From a checkpoint of a small mixture-of-experts model trained on Wikipedia: a shared expert of 192 neurons, 301M tokens.
Below are experts of layer 5 (counted from 0) of a mixture-of-experts language model. Rows are named router (the router's row for the expert), up (a neuron's input weights, with its number), down (a neuron's output weights, with its number) and show model dimensions 0-223. Each number is 128 + 32 x the weight over its row's rms, rounded and kept within 0 to 255.
Before each expert's rows: a language model's description of what the expert responds to. This comes from a sample of Wikipedia text that the model never trained on.

# expert 51
Prepositions in careers
router [149  86 128 146 103 107  94 142 123  65 136 154 155 150 144  58 147 126  92 163 158 104 170 136 172  92  95 107 192  73 169 145 154 147 174  94  78 156 150 147 176 144 109  72 147  88 119 119 163 154  95 161 106 131 138 112 156 148 163  54  83 169 150  90 163 169 164  94 173 132 156  52 143 152 127 156 135 130  99  81  91  83 102 157 144 149 109 136  84 139 119 146 135 142 180 158 120 169 101 114 181 121 134 157 157 166 108 115  88 118 126 130 131 176 159  94  61 142 116 140 106 115 172 147 142 110 130 161  70 179 104 116 168 157  89 171  82 151 162 150  77 173 144 154 160 148 172  91  86 166  71 172  88  80 152 105 120 129 150  91 161 149 124 194  76 114 121 102 130  96 138 117 129 149 144 139 150 170 131 159 169 168 137  80 123 184 130 173 122  91 118 182  59 111 104  90 162  98 115 153 107 150 143 134 144  67 144  86  79 113 126 142 141 116 161 111 100 136 173 144 100  81 160 166]
up0 [121 125 125 143 111  54 141 135 133  82 115 144 151 179 173 122 105 126 142 135 136 143 122  98 126 150  93 118 227 153 140  97 123 131 162 151 157  71 163 145 169 181 132 133 124  94 118 137 158 110  92 128 116 159  92 107 115 108 146 136  80 138  87 151 112  99 106 162 123 115  88 132 150 159  90 184 125 137 115  89  81  60 127 147 162 150  56 129 116 109 139 159 125 121 100 125 165 102 127  82 144 141  74 128 154 109 154  79 161 111  81 107 145 170 180 111  64 164 175 144  50 178 151  69 174 117 171 163 104 131 120 139 124 131 137 153  90 107 157 136 135 121 121 139 110 172  90 164 116 151 103 121 143 136  94 102 126 132  94 151 153 162  75 126  99 186 147 124 118  84 166 129 167 120  81 119 146 196  51 195 182  84 112 141 170 124 111 119  80 123 111 159 154  85  96 105 182 176  60 173  93 106  97  61 108 153 140 157 109  55 120 161 128 187 171 133 141  91 182 121 126 137 102 101]
down0 [ 99 127 159 136 140 104 109 127  97 165 102 124 130 139 182 121 118 110 159 183 103 129 113 110  46  80 152 139 154 116 104 144 113  92 142  87 175 147  99 115 121  91 141  55  99 140 110 161 134 123 143  88 105 206 108  98 171 100 181 172 155 196 137  79  81 126 202 129 129 162 112 142 117 118 153 177  80  83 141  87 148 123 204  82 164 130 112 154  80 100 124 151  89  98 169 130 112 163 102 133  97 126 115 120  97 118 156 112 158 147 162 108 207  91 122 205 127 135 173 137 136 157 146 104 131 120 136 121 119 187 137 166 162 141 128 142  94 125  70 122  92 160  98 136 106  93 137 102 115 140 137 168  95 146 153 137  98 102  80 101  96 114 158 169 123 154 133 156 160 110  97 142 113 102  88 176  96 121 120  48 125 113 111  71  79  80 112 187 120 145 113 188 110 101 155 138 162  75 120 203  89 106 152 140 118 133  76 170 142 121 175  61 104 138 146 167 150  92 161 100 175  80 147 131]
up1 [121  94 107 130 174 164 138 140 146  87 108 108 128 120  89 102  87 102 145  99 137  68 159 130 113 173 125 149  99 158 154 162 119 169  83 107 151  82 135 112 150 157 104 163  99 140 187 126 136 117 101 153 145 115 134 170  91 149 112 143 158 118  88 107 158 116 162 129 101 148 118 111 151 188 153 138 179 107  87 141 125 134  88 154  98 137 177 121 109 172 176 182  53 117 180  92 158 103  93 188 162 159 151 189 153  92 108 158 115 137  78  66  75 129  80 110 131 154 102  76 150  72 151 183 190 134 163 142 156 117 133 162  62 157  95 129 125  85 107 122 121 111 189  83 188 131 146 165 109  58 127 122 110 135 171 139  99  77 181 147 146 115 138 132  93 120 138 126 119 162 116 111 159 162 171 134 134  96 113 129 182  92 164 137 131 107 149 108 133 156 103 114 158 129 119  39 126 151 101 116  64 103 154  80 192 188 143 114 180 190  94  59 116 103 171 124 109 181 116 151 117 125 142 129]
down1 [182 157  88 107 132 182 124 158 174 152 131 146 130  70 119 198  80 150 166 138 121 109 116 105 154 121 107 144 137 146 153 166 112 107 170 102  60  73 106  84  52 138 135 116  97 126 121 139 123 212 103  88  74 107  70 143 139 112 138 156 131 153 154 117 173  78 141 105  91 142  84 166  90 168 140 120  91  99 125 131 150 110 101 136 138 113 138 189 154 149 122 154 183 152 133 134 129 102 114 128 148 179 142 196 110 140 144 110 113 142 162  99 133 227 110 105  70 139 152 123 150 157 128  86 173 145  88 137 134  98 119 134  80 128  80  83 149  94 131 105 127 152 105 136 124 181 136 115 121  93 139 166 130 135 107 162 114  89 102 151 124 125  99  95 172 107 219  95 145 186  96 123  75 106 120  73  92 121 157  94  95 173 122 143 133  72 109 159 100 133 207 116 112  80  77 153 138 159 137 157 167 127 105 109 103 116 186 126 176 136 111  88 108 181 129 117  68  88 161 106 166 115 189 139]
up2 [108 160 157 174 112  89 141 181  97  89 175 112 150 103 152 113  64 101 137 114  82 137 113 145 146 138  87 127 107 172 157 147 109  65 103 127  49 117 153 111 163 119 134 138  86 135  81 112  59 155 159 121 149 143 116  97 116 119 104  80 181 111 173 129 109 158 106 141 125 176  74 133 105 131 153 169 132 136 132 102 121 124  81 162 101 188 170 181 106 157 146 149 132 116 140 134 129 113 128 119 155 154 146 152 119 143 190 137  67  90  83 111 121  99  65   0 110 140  99 143 146 130 153 154 138 103  84 166 133 169 175 120 168  89 131  81 195 151 126  93 115  82 155 131 158  86 155 167 173 114  93 128 151 136  79 130 168 145 162  89 140 128 105 160 129 162 130  77 173 112 117 160  77 131 114  68 109 135 101 165 202 167  82 107 129 132 146 134 184 142 133 145 137 135 142 155 162 138 119 126  90 154 128  41 144 139  95 116 102 127 167 118 149  78 162 156  49 116 134 129 122  81 148 151]
down2 [164  89 127 136 165 132  60 147 103  73 125 145 125  97 143  94 135 130 131 123 142 137 107 159  96 154 148 110 165 136 110 131 124 150 128 121 142  52 115 115 171 125 140 152 115 136 149 172 102 169 140 100 140  82 152 120 124  95 153 174  60 114 102 161 111 147 120  87 156 106 195 139 123 150 144 120  75  95 103 124 111 139  81 171 112 132 105 154 123 116  67 102 101 129  51 141 111 154 160 103 145 131 126 109  70  96 167 108 207 115 138 158 109 146  72 139 129 180 132 134 174 165 129 157 167 120 148 125  84 118  59  65 167 154 114 160 140 113 127 119 168 168 107  56  68 189 211 173 153 121 112 110 126 118 111 160 153  71  95  85 192 158 139  73 176 169  99  70 130 114  69 103 123 156 175 157 141  90  90 134 107 145 189 106  97 124  90 151 138 124  93 125 137 168  81 150  99 128  77 110 146 133 159 166 179 138 137 114 125 181  93 108  84 105 146 151 103 133 177 142 190 137  78 157]